config = dict(
    activation='swiglu',
    moe_layers=[0, 1, 2, 3, 4, 5, 6, 7, 8, 9],
    router_score='softmax',
    groups_per_token=2,
    qk_norm=True,
    init_std_o=0.0,
    init_std_down=0.0,
    optimizer='adam_variant',
    beta1=0.9,
    warmup_steps=465,
    batch_tokens=131072,
    steps=3483,
    dataset='wikipedia_en',
)
Below are experts of layer 6 (counted from 0) of a mixture-of-experts language model. Rows are named router (the router's row for the expert) and show model dimensions 320-351. Each number is 128 + 32 x the weight over its row's rms, rounded and kept within 0 to 255.
After each expert's rows: "comes after" lists some tokens at least twice as common just before its tokens as in all text. This comes from a sample of Wikipedia text that the model never trained on. Tokens count by the router's weight.

# expert 17
router [126  96 152 142  85 143 149  43 177 168 122 159 197  89 195 125 161 104 164 140 154  92 125 151 161 107 101 126 155 131 126 100]
comes after: " a", "-", "==", "|", " an", " The"

# expert 51
router [124 102 131 193 110  84 112 179 164 148  95 125 174 143 160 169 164  98 122 106 128 134 162  93  96  75 127 100  96 158 100  85]
comes after: " |", " the", " of", " and", "-", " to"

# expert 48
router [175 106 112 166 122  92 133 128 144 139 105 140 152 126 214 102 101  85 135 107 103  73 108 180 129 104 111 150 130 112 158 130]
comes after: " and", " in", " a", " for", " of", " –"

# expert 54
router [167 117  81 128  88  97 129 143 148 113 108 122 181  80 156 112 114 103 103 166 147  74 138 186 145 168 109 103 119 118 176 177]
comes after: " the", " a", " his", " and", "'s", " their"

# expert 8
router [114 142 128 120  64 134 144 118 137 157 144 117  85 113 136 101 141  90  87 164 126 121 168 124 137  49 101 127 150 197 161 170]
comes after: "\n", " ==", "===", "==", ".", " ==="

# expert 62
router [110 103 138 184 164 118 139 116 134 142 110  67 126 125 164 109 113  90 130 168  93  45 131 118 137 138 154 153 130 110 178 143]
comes after: " to", " and", " he", " not", " also", " which"

# expert 14
router [186 148 185 117 159 123 111 136 111 162 206  73 167  81 114 120 158 135 128 136 102 156  82 106  72 156 167 141 167 157 119  41]
comes after: "\n", " |", " was", " were", ";", " is"

# expert 58
router [136 129  86 173  90 113 109 102 181 202 137  88  70 171 130 118 126 127 151 139 130 161 138  38 129 139 142 140  91 139  90 170]
comes after: " of", " in", " to", " on", " with", " at"

# expert 52
router [147  72  82 111  74  94 130 115 163 123  92 137 170 116 180 160 113 118 104 118 165 106 135 118 143 145  89 136 119 179 186  99]
comes after: " the", " a", " his", " The", " an", " this"

# expert 59
router [118 205 128 117 116 148  80 145 154  97 124 167 184 118 119  92  92  99 138 107 116 132 185 104 134 129 131 103 122 121 181 114]
comes after: " |", " ", ":", ";", "s:", " /"

# expert 3
router [119 122 141 142 129  67 161  95 145 202  85 158 141 101 159  90 105 140 151 183 145 120  91  38  89 139 202 123 193 155 138  55]
comes after: "\n", "-", "|", "\"", " Date", " 2021"

# expert 55
router [106 125 105 157 133 134 213  86 148  80  79 159  96  86  89  85 155 131  82 153 185 149 147 191  67 132 174 146 101  98 137 174]
comes after: ".", "\n", "s.", " ==", "==", "==="

# expert 24
router [168 145  61 146 146 106 146 142  95 130 140  81  97 155 105 144 173 156 122 154 143 158  90 194 159 108 165 146 108  90 142 132]
comes after: "\n", "-", ".", "\n ", " In", "In"

# expert 34
router [104 134  95 108 128 137 173 154 141 114 106 105 198 146 127 185 143  31 121 152  94 129 144 111 124 129 123 146 189 110 117 147]
comes after: " the", "-", " The", "|", ":", " \""

# expert 57
router [ 80  85 110 146  82 110 169 125 171 153 110 102  83  94 158 102 194 118 129 189 160 116 154  58 144 144 117  95  88 164 130 134]
comes after: " the", " in", "|", " In", " The", " during"

# expert 56
router [114 137  42  97 102 174  62 164 106 145 188  93 132 169  91 128 167  95  93  83 149 117 134 132 144 120  91 128 156 193 120 104]
comes after: " |", "\n", "|", "|---|---|---|---|", "|---|---|---|", "|---|---|---|---|---|"

# expert 31
router [128 127 142 132  89 190 124 105 139  97 148 119 118 113 181 150 122 125  75 129  98 171 184 151 114 131  86 204 161 100 106  67]
comes after: "\n", " |", " is", "\n ", " /", "°N"

# expert 26
router [186 113 134  73 122 171 140  77 176 117 121 120 134 162 122 123 191 114 152 118 107 128 131  68 127  85 134 115 171 102 112 134]
comes after: " |", " the", "-", "|", ";", ":"

# expert 38
router [133 166 156 104 163 181 196  90 194 136  94 120  69 179 122 142 149  88 123 113  73 107 141 107 151  96  86 108 127 148 116 145]
comes after: " |", "-", " and", ":", "|", ","

# expert 36
router [122 212 116 156 151 174 131 118 161 111 125 155 145 132 151 100 171 118 134 113 137 106 117 162 146  52 121  96 118  89  89 173]
comes after: " in", " of", " the", ",", " from", " and"

# expert 1
router [115 108 111 171 120 165 135  39 115  97 149 108 142 112 154 143 165 150 128 133 124 149 161 143 119 129 161  68 167 192 136  65]
comes after: "\n", "-", " in", " Location", " located", " ="

# expert 18
router [ 77 114 105 122 132 124 149 160 132 118 115 142  87  82 168 168  74 128 164 130 156 150 117 126 158  54 108 127  67 165 135 153]
comes after: " |", "|", " $", ":", " over", " than"

# expert 37
router [148 172 155  67 141 136 122 109 125 115 108 171 149  94 112  60 224 117 166 120 143 134 116 114 117 131  92 135  94  73 127 157]
comes after: " the", " of", " and", " by", " The", ":"

# expert 15
router [118 162 178 178  92 144 123  72  91 108 199  88 137 150 146 131 121 192 175  78 121 127  95 140 143 139 149 119 114  93 128 158]
comes after: " was", " is", " be", " were", " are", " been"

# expert 29
router [151 132 118 116 152 140 161  75 165 124  91 139  83 153 162 127  37  79 108 135 126 146 112 167 129 126 197 180 136 123 103 126]
comes after: " |", ",", ";", "s,", ".", " on"